Weights of a small mixture-of-experts language model, trained from scratch on English Wikipedia.
Size: 14 layers, width 224, 40M parameters.
Experts: 32 experts in each of 14 layers, a shared expert of 128 neurons.
Training: a variant of Adam for the experts, 247M tokens, 4183 steps.
Below are experts of layer 7 (counted from 0) of a mixture-of-experts language model. Rows are named router (the router's row for the expert), down (a neuron's output weights, with its number) and show model dimensions 0-223. Each number is 128 + 32 x the weight over its row's rms, rounded and kept within 0 to 255. Numbers have three digits each.
After each expert's rows: a language model's description of what the expert responds to. This comes from a sample of Wikipedia text that the model never trained on.

# expert 12
router:106140157085166098170149083140112104084106159177097099110089122157101115175172137073100111080117100184168169151074112083173117087091061162147088120082167088165089165170145089159112099087127072090111167084163103110186114104086078093161156090160171140168145153171110087143123113085116132069122104131098067176146105121116097137081091114171116100163167161098124133096097147172160127103134162091084128122108123152112157156109104098087133110159092174184176163126146106101091119130110133189100097103154164150127172095106079082164079095117111141124176163116106159144100162151083149123130132094130088096175101157176169148157168152136142101120124090101103182088147160081140164105164
down0:086187089173124131134050089186135179118148120036157141154155128152119173103125113068110146170056142138203134058094156135112119134137149129169134141102137110143168103151159121117107181165194149183174112096103096188128133123173139124056090111131114084165127125130137073089154141134140091106145118136142151152104132117140031166131098131155091102080122136077135141136172136078098127111140127130141115074139128128085077171129168165101161123167083153176143145159096164099097128134104101122138128130201141102107186153155139155157122100099106125119103129181163160171112102079147140137149071158170140158133154136136086132123140229105151142081082122171192101104135148135124153159126
down1:137146057134133098095217198115128133105179104115140128142106123147099137075148054130165149124141107106214089125159199183117129170084124128157145147182136128161101110141134091095117106127048109130134124173140093097184128156068144161141077123158129122144075144156140132108144154138144165128126168079133144127142097162133163087141094097143114166152103095135111122129164133169147127120068134158093080187131128139101095147119135157172118154083098118167092095152126108094106121096144096109143168103160063070176081174110107131081148138123054137158134113122169127111140132081119180136144087083156105175127172097175110135110153134121042128185199127117182142193096128159137178081129
down2:092153073148117123110110149121119148187132158097096110173072191154146088117079102124101161135174082100150096163122144152211117197078145131119089131160118162121143102122125099134102099130128173055134167118104114094159119130135120114170076139148140089088137146168149123091102168143139183108163085135100127093111120152079100137128105129119154102067149127132104163117084091145128119163163102130155127133138177134154051065153145128142078128131114129062160109069109203125098135107131156128115176154145178119194157176080114180150106093088116105186094160127084133119110152059138110096081118109193167147171110133131149131173098181133145103117168100180193209117069122144091118094129
down3:193167132047121120172144126126191168146120105190066160129110082106103150101083116183083138121131106108076109142155153069141130135085099196077107164104067140135105164127202117057132191145128138111173066162121100118151123115141160165129113117091105109174174109120151150116166138153139081139160135172129130118178115142144131137117095116055139087054124132169150124159098128146096124095131133147116110090113107109159182134131080133150152167127171101118122126141138098105193135138146093087146141083167110137078131117106181156112091162090157080122124199129201122098116118112191074138167157039127132117096142115094073102133155101148153134138135185173179103130095177133138138099131
Description: First names and surnames after of or by, such as John, Henry, Harrison, plus the, his and he in running prose.

# expert 24
router:078115164110195075139185071156127108089073125143139093118107108145114150195152129118124088095122126140141138196115139084146161129077124160128131098061159100186119170165110125182110124106154143095170126135166110149137124079067083100139111129146106116118122157162153108136130159127125123121087112120128093125133092135076096148092107106142092107135142157124149116087118137176174149092112244095109173055068131152117211178106131117113098127167128152137209162107105132105103098141129140119135109101115146116133176081059084134155132080140084155129149152136112226171135113130092197132143119084160130087146135140130141191121127175108128116113125089055097155054171136098119163138118
down0:120122134082123168133137123162173123079101172132196178124117161095138165101138126102134165191134143072093145099187107133129154136149123100172129139137128134114130107116064125101155162098076117126154105117143163146115112112139102083128070077118059126181089063115135169074124167081109146133186052144096067222172117127105181127142158111109125196137114153095129148156137156190120068175126109089139110091123114104158126106158141201148155110108124155126156065120170112201186095149119116109117097162133131099115119154125092149167174149135144104110114111082117108185163173107138149192075081133133103168062165152128122132032133156111130132115117131137129096185100151121154155102131
down1:112086030141131101113135170153145071135092158111113141148164128081116152153082126175160179135069169067094115089167085157141120132116087089157137116112159081132140104156115165108071104141105124119094064105126154197116167135126122136106139136154182140026141110130110152138093113171145069102129112215198161162151106174081151090122132075137082176121163133216180154125116137162117115147111149158225101140039136068149107108125132123101099148118144168145170132137125160130127130098140182110119135148114129136148128083193164140116179124121092131118109074115134165136094090177162111097133134094204166118128116099167110131145121092113154131164147099130111136128105121107111125131088
down2:129091143152125126108104067120097158189104109139136133145144133116149057119109147126105112112136106106127137101169152122185094164124067129108088165142047109142103074133120120104131114143114092133097074159172111117143140150184163141165127140141145115171133135131133129135108172127146177093160107171087119179070190082134103104137117085118112147090154222105127163189134159095118164142148094165148021126222098223096155116119151113126088124160120154092129147050095083183185108146098112099103096089109147096127083170153130159097152082149115154101131122116149112044181152147157100179109160145082128168111126186135156098138127099137080112098142133111116075106132102124114151149145
down3:167114108069122100161150115109044101126107075094132170056102179124151112158137166195143157148187110113110124154125119138147117140160122148138083150162076140085093139147101130128077088132116196084121133122142122163084081089127162119119112135068109088195081090137129121178138154161108161168140104130148158101161107140168152117169173198076134109122124109057127105208169125206191120137141140101116133078058168089149142102139139142143111099115147140123128134139101165115110100106111142107152177131152191136109146154150105154168090168147128110100088133128147146104096138174112126096153203112163173084170102112061153029117126127155157138191091126131135138166075133146118109103110
Description: Month names and year pieces in dates, such as In August 2022, On 11 October 2014, and the spaces before them.

# expert 27
router:122128159082145120141132105165127121116113127159092090128097116143082130164208148101080091101160088152129170132075097089177146134094087156146109103076129077146125140181160072188064098098144121083137148107202112113165109083106110095137162096146136111128105195185107102151120107069145133055136117131070086124158091112102062176074106127144124110161156182097094124089107107170144181147197220113121143111121162150162156160099124121126102124183090147143187161113126124108111170159116121113117114108164153145131183097100138135146118095100125141175188141092093206150116127145093165114098094093111122102200097159163169161141148148144144106074128084119136173105162164129128129083118
down0:158124086124146143138163087174161146068097127106139119068151065141114164038157113137098130128142139111108111168140104125088151124136123141118148142097031109140096055147080133123052145141175130101161118104122130097153093149144119146101169134179138118114156067138127189163115216194138057140066131121155109110105150104119174151103081109071096153114143151130148061150112169149126139115125152085195092152124136136169172121102149105136117131059164069129078180112138111106119144172127142143080140152132169141133103112144125112136117169139215108172169137119092133110109098129123126114087155153108116127123164137132105128143142177131127125065098144142056100074216154158111130199107
down1:119182168179124102139084167105155157201100128119114142119121100097097174144110180170145078132099081153129105091147118120136128108169102148149094144121138164084163088131126165059105154189060114132105108103102049079165111163123157149081156174092172095140102138134095160129090133131051121114112131145066170087145151089164115182156120161127081088088161163120110143100184166120167093182092053130148063138172155113138147105101157150146147100111123150099090139157158151178180168189114074099173143118141136105194162164098146129107165103164177162149130122148152129082091163171163130192126098150108102132110078151083132120073119120094110132084132106184121098112112142121155119148123
down2:167167095050079103185161164148087130098093143129137144130130153116123104139167087177164134125119186175160080169115113134104129136050167158197144097152129066147125122120062119106158180106134170127136207131117126171128097138131120115112121142069062104107150072146184136136108144166139120119108117098137099197111073145119062120108146123119164130155126022150143123185119086125120125173148104177108197136158094127095115122110041121135138133173137086111130160118093159119136135093157165141158069134113073141131120132136149112132153156121095103146161121129131086169115099134107127145132112120158172101137149096144108097086179138115129074164225182093095090170192112162120125127154
down3:139118103112159116089102119097095107123107039082111129129111143108134128115158152197159150141124166162107138149133119120140114140120107066123201144194139128088157171122153100096117106150086103120178119167099094116142133155142153140114108120152074130084123069128131093115063147101115134165170132129156122112127187107107158120165117056154116119076047094186131136172094133164121153170136132093164084169108123096144087182114163171135118144088118120078160149100086115155170168122126174111139132127117087144133145161165103069177155188183102062162109153133132082128099148121098117138209143111164088175144157103144067143149129141088102116167085180092100201121116178133158170202068
Description: First subword pieces of proper names and rare words at word start, such as Sch, Gr, St, Th in Thuringia, Me in Meolo.

# expert 25
router:085148157103139130180133098146113092103098094182131095129107112139140135157128157095145112043134127133147156112075100128156124083113118143118111117100169076160105175173107080134086126123121118132127176116143123101144131094111072103156119073138105127153155113151111085114079095115081127114081102094102117159097090109134069124034101094209132141151113176119086124099111117108144128184165220083070119128118136200091161157115084093115157108171091131128172170112130104105114157185134127147118089110130113160120194081120112117138135077125100127118203170132118169148112110160099145120147157117124101086237109127164234106115138133163144088121137069065098128138140120087130132071127
down1:089119089111067136155042098156124132191137155127177091130175158150195140126107080146130132130124131126165155117122114130112136133120122154115161145087153143084120122069128078086183085158162150151157127114112209183182135146129146136079111147142121154107112111159187165107111114171118081147069171127102147132116128094118139155166154186128138077178133127144203103182108088114152101070125183104087114114091168164150091114116131145124148114114083069149073100176116114103117117114143126163147164117103142123139102141143104088128134120104048139101133130152217194110152150138123099066148139176130138079137163095117165185139124162063123115139113092163122154105102147162105076213193
down2:127128155137101104100156139087123144165161124180168074097126166174103070131157169177107104163109084166145166190130131110091138191182078096135139129112128133155148115179171139157097121104135091114110143121151111153190117140087128105117213107142152164112126146134111161123124131187152121065169132120133126167133139118079095114151135110078115184098108127054152185136097128127146098081142168107156086151118151168144108142189100118105168140189116156154182112134081156122157190092099107131157141137135115073143086203104150140100090146121152097178120043131099123139083130133100114141061181189139073150112112154131125148086152111097101115056195085158160101097148102176122149103183
down3:126147148085132166147145083104096103131143123177200073145153170118117146119163129086121146104178201146090170167153054126149110185148134128102112115107104145158181107132161115057140160133145140098083155133171134112134099031222168153099162114083118139122121100149099146158132136098163145156105122078104095163094136165121166085115162137116079081120134123129125112084165100124105135117114130196162147167095134157116142098129147117121110117133132111109102097141160186134131081149195126100222092154192074167151099097113233127107087133144123114140125150126096146100135173144131131101146158139093167153089123124119177063152121103155191118135143172149173096199086160132099148124103
down4:157117151161140141181078167104141021130132125115126151096051091160116091163124154143155136175117145159124099163158162100131051153168108172108126181216127107159148116103173129100195135129128132131130140167092041170110086095076141164108106132150115104128144141139124156170093146115125136130131073137136105172135127112131146062138152112113155057114151101110098058093182146107067116092130123091137162146075138162117132131150157127149172201113154104126109150149098153119127110126202127119103160112129143169086126126159094173088104130103181088117082121083078122112111126093127154110124147134194120175181117163128108180110135090145133154099180109118160174071121126186188167122176
Description: Digits, decimal points and degree or minute signs in stats, infobox measurements, coordinates and sports tables, such as 98 m, 28.35, 2°.

# expert 16
router:045145090136143078149128090099144063138118138165102110140079144159105138153135163148141104087134050166153208144087131149133119054146141138182109114107178121154119131147128148163110094102088130096163148114137090118162102118037136117157108109175139092151133168128082090161165083148131108113070128137129104132131098103126099117107135132163092128192140133117166130114071125121156167162136175100106154068109149140123187167122137112077131147127056119151147156100094105086099098203080155095102104078185153174156132126071061088121122067122066124118140182138124140154129132117099161142120135091140116133207102137197152154153154182158121108148123081131112147075173145077132148094179
down0:130204086116135090159131129136079117137172114120124202106125153110101087174145090192092071185146075140142115157152168097153087164120164157168125173163136119145137107107171170130110086148138152145146089086179099130111082132164153119157091076119158134105139167140151150108086102127128089155179200113164142098115161134080187147053181118151090105114116116168119083128107144127125163136085145140133171065100113062153156040180100116165094143143173141167090165096113123101145139166144102106068091166200133106134158173143096121108144129127170103104110065119124087106125124042138161137171084093144125167110148096137087146114122077131111144139141195106135116147101166136161082151114
down1:114121065170161142167084119092113113088095112138174093112122151118118170173154148155163170078163125163153105185146113120148109148105107134129124098130081135094133117075140067129105138069155176150119134166165123117206128160130158094141118127103136119099082126191074116145113109110128120128155137189137140108176165113082140130106097127190132152099129098147092158173098100117131121120152105157088191133133201205189170149075114155090119095061147178064097133112129113112120104151071073108090122139152144113082146113112236109112181149127116118076107044126189129096162146158094092119139127115123147148147154172161081094130056095128129084080099118124112107098142073116125164104131
down2:121103053156101117093129158106154175137155112147140183140095137132058107162069170128122173090103046163149146128085122072168072142129128108145128098058158101148184145154121134137123120119115173130087141145130201132208180154122121109136070125133123093107140127126109130125117107156127133170106140134069075114110114120160146150131108134096120105122151127074132120151180159153151116164084091126119037105138104067077080036177202105156145133146147125094142149196126117131087087134122140099121133120062133126086141145123155144099136161091124117061103178160134070141147191122177097115130147138200119108092135123097139129069133069118082162153133164198166140142130148123111127102152
down3:106112131149137123146047147122122051112140082091186124130135111160162112111113124106149176153091094132110088147106092152069136139110085084130130116127124125186114101044115098091164129087137122132170155139122098109088195230114124108112128111084145165138098097142077129162149101176109130069098159094168125137101094092147193082147164118065119135130111151137158108101156074092117119138122066146113120138208139115198138195113126168116187048144142091088111116090158119146142114072074106086101145153101158109115087132074147116097140138114128064124122112147105157140119143141113129115087156088142144151082109185191132171172145214124132174112110150146145111086159099119121149143163
Description: Sentence-final periods, often after quotes or parentheses, plus words inside song and album titles like Love, Heart, Dream, Thing.

# expert 6
router:131129128069162103141153086141089106100081190148129129147091146155111084175168163107098100095165138144162148129060091121149123116097118117175134147091124111126118134132129097142063099106152082099138163080179069113166125049101106095178153088163180136153140128156135121144136096072124158087069086151102084131139139108097087148103084121160129138139164144066140134105071142123150119148172220067085139126072109159123122161104097103099110099161077118134177169116161066155093130158102121137088095129154085127143145109082091119134140087120134118133165124113072134152120173124059166108129135135120098093185100115170159162148209154124140113079158093076112129083184197085172151105143
down1:143116217112080202170132148105110160161109118151124169117149112113091140187216118140177179115142136133116106102145168124166154148128121116164141230130159134183124151119110217081130129109131124112114142165118109092118220156124168118159107109152148145144120176128151060142196122179155125103058106155130088134132127117170140091189177116161119129191166150135095154144129072125127120150112127115167136154125110126082139146116086101146168143178160168089108126165153148172088144143119137147155139091189136123042078127123140159115132144113115145160113128172163164126105155119147152133121108142211130151152066126173183091153177071130124156122111099144088171132081178144112109106120
down2:127138142088104156123178137127125145130152157169197022128164146135144119155164141095140114171110144172128141107157144090068143173131125143160110167089141145170091100083127121168130124066160098094138045099111128092032138120107117132106161128180106072119096140137084172217162091163129121144158149126115089106157132134085151122159134089132198169170159164142173070119133166145121075098110126144129167101160137172115183112081167148168130147090138140137177077178104139127149189080099157123133104175162160138104117109088128081100155102128110162102149199096096038112111071141153127109062119121146138147096158124166122157102184114150098146164125117150116110154121159145090138134145
down3:141093120089147112145125132121117113120196163147084135103165179126175144118122122140071070155128155170160077147140146089095137127113154159120133190129129103127135154137138102165089090134137100092133069140097150133130189151140126069141091149136136125133131161139153093116087082126150091141148133152114157090102115005133132086148150137124150106140179111121088098089085095168124080173200073093191151107144128104158101101158085148094119104144195114110146101142145173169108083101159152151113122104128126158148154101179148162149120096183134137070127133103133113087198145174067119136150089114102110168089164210156132179163118113122110167116112140179107087107127130115255145112084
down4:139080075126148160084084142125134137164116175174141101131095111138131154128070126120082127094159141128126103087112155137123171080135126095088159076122132164121109099078038149087124187139118084105135094113150129109147180138146123208128177145176074091107179124151100130140140128102101204119092085170122135119133143119135127157133102085088134149176126136120173189092152182114120159106058107181104084129144162083173161141126144154116130114104106124084122123155102128172144129081119173110118101138025082129130094127117107129081164109172132088134156193178095092058110126119173055161097133145146071066101186155151166118124102130144210114160155113146150117157129102095106091130143
Description: Pipe separators and numbers inside wiki tables of statistics and results, plus field labels and symbols such as ±, ISBN, hp.

# expert 21
router:136105153091141110173134091156132086094084133175093085124097111166111053164169138109098114098128064176150170144073126108174093095082067153153105111112159092151082136136112071178102118110102079097117183095142125102179091075092095086167149095146167097136127171166094106160126108081122171092091099111080081138154092086118096164087098133152136142166170162080097155089112123174138154108140181101091125122093141152120169165104097099109116096141086137164174169079120085117083135164097112138121076068172157143137167107098080117120111090107127135124167147141082177130103141111094150126126094102158083090191095173175163154137154153138154134087123081110126175071167162116174115112169
down0:119120178111166111172145121168110140136172088122134144162073093058149079087160123112126164172155145108132091169157134128108139129113132126123154110167131137088093122103071134086170122156100136054162150117111173111114085152142078072115094140155089122132122103154132104117102104092111079119122147186150129166121097131153144123109155111146114139145093075141078149113165057100073132124089078174123132160139157124075171113080118201059102128108152167119154170148068147087132123070129193093159097123099089173069112134170174113168166058151060096155139151118186071204174193137189142096110175107157172105127168163113137108117105149132113102154129132129080114129124108081114105096141
down1:136113181194150180131124127200137123091085193121084105087108142137130150134114173107097108064233125127116115142098133094135165104098137172113163138147105140145117153087134118080110179158101183140141135170129143103081105135124111129135136102156149140147141115151133097164079147139127213092089140145138080171135117130089117124071128117109127090138065153086144124139152144127134107125189114129124149157105082167090083126125188153079138094196155128132114164137138067119114119148126065167101116164091116166104118150122214135201115104119164109156100137180124156121117107218092128095094143131061165155186091116185103147161143084148176110095121086147131139112102152147086097098051
down2:124164184154144098094074126138110132148155129155128172100123126086116153138134140167114146132191088091075097092114128174077136169191151127066114138139164119077183107121067114105172193122136076149058150145173118132131148109129154176145132168152133136154119108166141158129183089109103157115170159127163082142142172173140168131188200121120155122114136119087062154127115131110106132095132125149073109167144122032092146091163121128137144121148087088125127104122111144131147179123111193151132100143126063135150115132157120144027149068154110155111167100089166123116145110138075095125098074170136133127151119073201157115046116104085110110085149119174156096130174127090134167168151
down3:143168120141149137159137048149085159159074074126129108125145208070166186182157125101107131125130160085076130179136157129070076139140121120107101163128087117135158120051107070181123169111167143136097103163188115096131126093105154156096159144134152092153068106153115147102128123092182137167163111076126148107141121151088130138182149134144100138091140130107114083090120137161157114128139117097165172115143107179166160171101108160146099175167118179162177073098106142150150128155117080181114117165164204152103185033104084153111109160168139129123156188088124128117163142128121146111114151140134154147102131139084071128140124110180113107124087103091155169120124162149135195211122
Description: Opening words or pieces of organisation and place names such as Air, Royal, National, Grand, Microsoft, Fleetwood, Université.

# expert 1
router:090105151072158096152161097123122089104101164150125076109096095150116110165159162108089091087135112163175149165099107088166117087105094156160074135090171139157116152153153090166086086095115087105131170098160108120208091094094094115167152086156106100155129157165086097121148100075111133089099098101098078172184097131106100156090097139170144130166163163084123126081099090132165154098143167090095144086103142160084166167093106099101107119172084162150172158120141089070101146168097152142104100088150113136156175091085092108147132084107107154142170164143064166160096144111079169162113128077148100093163122171166163172140161160128188103093151091095098165085172177105139117108158
down0:144163155163122149122144105134157146134116133114174098087135120109119171126115135127176143169165028112106107151137136107144139210160148134116112125117117091133130104085181175124135105153144182142194160130190145075102123145176096111081134104123134116135108157153138080111132073134135081140141127140169169156103143168140144131162160115176134159110130104091100165124110133146144146094187104125161129157164103083149116106153099098084070135239110039100123111062150176116138141140104118146124139138126154216113108121191120171121113070149126119140182166125199142152114099202087135104098146172076147111110142148084203147132080133161142095112076130142164115135048143092060116152132
down1:145153066112114136162149121128069120162147091178079173151109124149128188142123103130094093132114066122103118107164152096046076163176097161128186145093126116159153103078119120111181178133135051120183122116145174082153156133098137142160109086092087126157150131095131115115146120109099048112151091158174147061078158151097123086159110110078121084173131195071110139130197147211223102157163109117132062147095057145173112118118109137114092130139128180133125121100095080099127146156130126138139104146144116145134108125078126160169114144110148126117144129133198125085083135126148176144139093156120141135115151150124124137108128183171105206110134100183103156090151120121103105112168
down2:176143145150092141138168105131136160116101150074146152114175118113144175168153111188105129099129148120137173107118124089057142135153138095130127125145132096158106158126129160124138135134172110093183094172179162118084088076116142128119132100169135077086087185128123100163165139138166154162166104159162129142090164109165201110145192132136097150117164180080090170090128103156151160153150160102165109120144179056202112101154111085147133106155166099128118130067113148147119161119045176138078102133076137179088134142153099078125109161178122153158109067099169084168067066149118095150064077152139131154117114076097115157174183086090095138101139144072134125122096127133113140189101
down3:137139185125168186162179049066136151116132101119152198105149113096131187155079179143109187129167097080084180095084220126057115140158107097149135124175118150088123054101115130189090111124070114124143131091089141133128118187120110123120105160164121155080170134132112139140101162141114135119152172102116183142160159155112152120129192148174148129112115184081115165171135084135129173123112100117178085155165146034095127114092147114118118111127139126142159127098189152093153144145121148133128107121157158106147129144132159106126180091130064131119134070139144124136061129124145146138128075095144134126120103104113182107132181100111087136193090137165167117125115178108106096204168
Description: Prepositions and articles opening a phrase of place or manner mid-sentence, like in, on, near, north, as, so, at.

# expert 4
router:135120110094202052174111112116123104077127124140134089112101123189124118154185109098115075074140100156172165188087103094126099145104116091121118122103136143138092172171142085195110112073123087126132169125135083125142103068060093076185154096144089153132123118206122075080147092140132125078082104105125088142141124140125061164045094153137125097158133193105108052120101144143172113122128229115121160083095193129088162129103131116108103138145126157118161165107140081095087115166088154128128131141162121120113154124119102083126121120080129154132149128130091203145109110123120162135116126059148108107188135163160193157114127145148105102121145119112120150093143174092094145151171
down0:193002136133145089115113094159140192160103037131156079125145129177128162118157068089079086118130124108123157123158128061122128135122129096166138111121128159046123118187138132078085100136131091104120192143114168115124182110114153149153123143134172172111146099115145178118144151127074157135151177103119176170143142096144115174130164154154110081073151141132129097175117138166167066137093114139137138166185149132074125113171090112102168157089133144122129143175130109161156122135118109137136143154122125112069077098143100075125089172071153100052114165132169158113099142163147124101115124150153143143099101188136158094085135104121082149134104160147169159146065098092136133182185
down1:133099090133143176104082076080083182104144097140139167123112114110165091160149133165124143114207132106123141102137142128142108179079137144168142184130111083083149172075088127095137099118117109085112075149128104162151168181142145118102084165158123095108153128109114146129162170157107144154126153158106090133126128151155142101141149107091175197128110137125072141106147122108097166133135090145147036200131105152099123134130137102199082107082129155111142125139180126130128110132202115153117112131161092132173120117138126188067130133183127117166110096046105108107096139148120128091130177221071065153114074172166099118136143234156119108096124176177119093072146111106112161154120
down2:120108123172140133094095066105158110126147046127112126132101111101179095151142089114147157119106134090100137115127160184144127096160139164139120187107127134146034091141100139152150139137173148118124150182189150131045104151120119129159117142129103195126147160116121089175115160116140148106106136149098160151109121139188144153087164160090080174137140166103106154113155158117118143146192135108174150186110152095151106108112175164144162133146170162046116189130168160104124133140094131148147156116125108116190153117131138138140080194131194099094114092142135221061149078198121141084137163133125097108139173143093108077169174106118132142094106179121103101110064135175079173155067
down3:156161158151108085123094144122205162111108060101089158175112133093106120118115098173125110166097149055132093099111125127125187120106147145116176115122132072166144046150087094134108127178134070115124080121145158166141109134136130134139111142125110144103071116160162109099123183194148097077146145104141210137144161135181101140148125126102120168099119128120132174119152158182174176105087077141122147150099140165123103170120136086161064119109150183161119110179159126161126152109111121122115150166062134101070176138103093127148099222128174056128112115141120155154154123179135097136090133108136162115108155147122083087100085125160121112119152240109100157096120144104114094196075
Description: Word pieces inside personal and place names, mostly Slavic, Dutch or German, in sports rosters and lists, such as Tad(ić), Gom(is), Jar(oslav).

# expert 0
router:122118163075194109169156103127117111112087177149107105106097081156136065162164119115111087115125080186152159152082133096152106076097123151143104072087129106163120165165115087161096122109140092098157168092147132153152094092091090092152155103153154123154134150176081089165136071084127163099098094100073095156153096129089098154088076160164133090149149188085128108078115125141152123092149162063081153082107156173117170172086090089109140149151100136143149160108119098100120144135103109129105119069175181141114185097090076096138152091122120129139160183127105153133075134135083154126158161089142070103162112164175147161162175166151147110108131090096114180078168167078159099081168
down0:081104112126086133130081162157124137206168175119133115117112185099197144145133141100145127148138152135131067109067114129111097144153106124086086141120147188108119145108098146095111142129165123152147160119128162074146129165170151129141143143126143120120175116093088124115134130098050098093089143126127160106183158151169099147125092150155125103067114111186151137114149128093151154102185039111159094152188104137087103067181084102116149137130120145154143104119176180186162170119102175153146127175100140199105119117136125140044110078134114115094157095156056146116171123130189112129137082135092115131086143122134082131118092058159183162166125162174125110185089070051108114155162
down1:121091151161145111139142182141131133116139107158095145149137110163100112129089115131141080096136092163109153189170123056118131103094136126114137191123077067111098182148212158130171062153132158106129103117194118118134080106141167178133094160125162166173178086097181175143082128202171127107148105158144141101126086118143153084122117112128088089150169093130128073163156137122079090146182119161166111094073098143157138129140103143088173078155051144143121170141152086129098112079124130145157094132109110162124153133170118157145144173128112082095165162132100066055139083064140150088052131160170117116114084122120118126197106109122149094143147158186189121112115134148078132095132
down2:148120144173145089137121114073165165128137081090147115135106128100132177145122167212166209137181089114067131138162179121147163117190113092118094138147140164153084130124140162173143147131157116167081127106139153088174113168113143079142137179100173132104115062119153194091145164171125098160132132106149083128124162149168156138112132126169118138180186116148092134165146117177158153112116146190123101106144138162131137119147120130126150117139089160096129189125177105112133119055131172128135166091134163107063097090128102127112104152135145170088095146162119119148089117087160143105130158255201162159172169105106135161136118129095117064134188159153173108109099128105100120119126
down3:107089099127104157130118128140105070143189102166118087131166166084072183107098147095109165128133132103171117052100087110101121141115081125165144113130099114137133142108193150110155165118121148177121155133094148129120127139190161189193125138130094138187149088132112119104085140118138091140089151130185130149082145046157079089132136077081198088095090113133148113138125062130137118114122077143114147103066077155086083134181088158092066148136097034158112161152119161113121142169144126099120139104141120059172146134107112154120104126145136044119173110136151110082126066136139182114073118086103160142128188085144082116133101124130143086097121111193095117143112115171181124115148
Description: Closing parentheses after glosses or years, possessive 's, and connectives like and, of, a, The, These after a noun phrase.

# expert 29
router:121155172090144072174143123165108067092110183152105066100076118148112094160179122146112094082152138165157158130093095111158136096122136112171070154114161097172083164165164103191133105138134094109120188087140148135173110065081105110159122124175172105109151164159092118128143135114092171091129094108071126180096111161096098145101104165165117083144170177126132116077126099114140090150173156096096153096135163195132185157095088122117117107145090186181196152113143090096098152176140087141106130082133166167143174129125105077117145087137114177135159124120095157115098142141073163148173100109088082112164137157193158143153148157108155108073130090076122148075151150085176144113139
down0:161129135093072105084137177078088084135165168118129133195136117131152125158124134181106130093067105110102126108159161091056143098102125110125066143140122134139105154086134113122155140086172110122151104136126147146095119086147159157106094090135109092126117191092135122134163123214145132145164104169125156121130146199207113126163162155064121137163200122135139135120164092098115160066083090099114135184093135188160163162123096098126039145155142077104177103081071145157089120147176153103085095172071146131149137091122120147103149131147059137148131096096129169099064094175178162172125107154099100084151152141142176109163121157090117084164127096168069141145111131141137121161128
down1:148081091143101159077093099084126139181160119112123139122144064060129113091196118144180102169096122122099114149130147085148104115110113139152131105142052108176090070133079104157144148161106122106143141129142099176123098141148114126072123208135132090075096154122137085121174128162079093141099160122137159088080054175185135149069117130114115099184163135166152083167109159138140142165082190172174087093168165130120172130134148107093117148172087091133117131046150197146119115120116151065136129106137109138132067118094102104099101154148208178104129162070112147092135116126178155102106145128128112170105077160134151151173104168106123161103063129106123168162164118119139121163127
down2:193151154166072094132146097106130152175082191215124130147073171128121163143130154148109108135051175121096107093146117112085135080109135103210125139162072141080129105121092185103141142134069086206127121103150169152123126117093168106043106076180137114112170168091176113119145120142121151123203120172085160138107139101115154113098135131157109098085127133122106114119183123134081133123141084119154143142134123116118138105075080173148126076133056109138136126143161083077131129094110109143121139129091150109125142146126090099114115079181160109127123151120166080077057189106107164099171092157126087103106124134121121132174190110100096130108095100116201089136121186160146113156088
down3:116131139137148072130157119144186130133099124105107152156135084138133122110134151146152124054158110108121153123091101112107118129160118061121190097104151129162132154113112165143076147152062091149130152169085132124109178197120152178113114039119136136159097105143134167106088143073146120109084130153153070153129128104045110076169126153099147171137126108076141137146145171105154113111116100177177132114158080140128138182158115085124128094139139099122091176112177146108136151118123067119092128156183161139038124166108099040092166128102125061143168163108142042151191137139150119102164162079085148120082137118142158071151194132098079065133096104095149161126148125113174104159129
Description: Articles, prepositions and adjectives before noun phrases in biographical openings, such as a, the, former, first, several, Canadian.

# expert 10
router:101128166083173105154143099149096084081096145153100085108081123165103090169163146089090095099149108167160176147084104097162072097106095154153116112095142111160100149156141093152109101087123104091156174099157120123177091092086091082165143095163141109159142155162114077152131118094130124090095086080103081160124084105089090157090085142166134111155153177066135126080093092154161152117159174084087150099087149165117165160076089094110129108168086161163170173104150097092086144143105139140091106096163122172164167098085092110146136087119106149166173164144086170153077144105087162142131113103132091086173110155169166160152158156135151101095143081091106176080171183090155152092167
down0:193141110197122138065121110113141160142126130110149097142119119129155085092096164113125126160114202131086128136113143134130110171134158139131146124205116116094115073115177131116131171152083103137102122132111126061151128140197137096162178121137134133113116125111084149133115107114225125103134158129075138176179158099150098134058085160101093134159159155165148157104164126109109109155127178123122075097107142172137154073162111101118128122132091051179074108142132141184139156107029120147073107160041130093147166175135162140137176139112136118130199129150086113038092140176127111140105087170109098196162124127121161144181112128090144120069125087106134090116139131162130160093099
down1:145170131150109173144117161103130164149172154070127128125183190117140173109075158094160114125112103113077092097131172138074103130146047128090128095162113121132199109121117147145141150104161135076060188187146034159160159203161188140104159115138157143101109139131154115116109106151172119119153203163142150136163134100145197137135162094097121156155122097123157159154092159149175135090142090072175116139142120168095173164106150071159119143187117109082122095113139147237123116158108138139146155092192139092130125137113131120156093132115134192128155127125131150112113114149136153099053053129179150110094092137155124122123106108146137126110141121187179107094139171139167089156144
down2:157112173102132097053157092133137140071080102135135092033092157133183116177148085137104111109134141064042196118081105116130105119126131124115145121135125161166123167095070128154104150147129119145124113153143124088097102149134102068140136124221110105132131168159121153070137106171187153175114106107169113065083141139161194106111193099106135176112121167114107143139127152117132181064146205113154084154117145159162149100131164123153092145135109157154134135112148077105143107072100129115106118137098097168066084148166090051114103146155116151118151115096066103151138150118060132147141125086164161185150121160117110106110150193149094115101094100107105093155160086135095147155129
down3:108153147136089085097148125086043106135089154106127040101172125098167094154122095142096118136080170136131145170158136075155128135097126170055109151120106130210133131131110172146154209160149119120111084050139131189113100124153138139141091143252098161104138137154130148138132129104147131138141102140199165115106136099144143067136204102091160117087133095135082121134101135104120118129138116148137107139116148136086129128089067135138151103166172089170090123081121156137120100113159169105112134098088130132208128102080078083072113164131100115061121129090128151147093135130141141172114177117173145172118075129105149094139138122104071098146154089092168105137072102169150187136124
Description: Nouns in comma-separated lists, institutional titles, and table-cell separators, such as faculty, leadership, science, touchdown, Minister, Coordinates.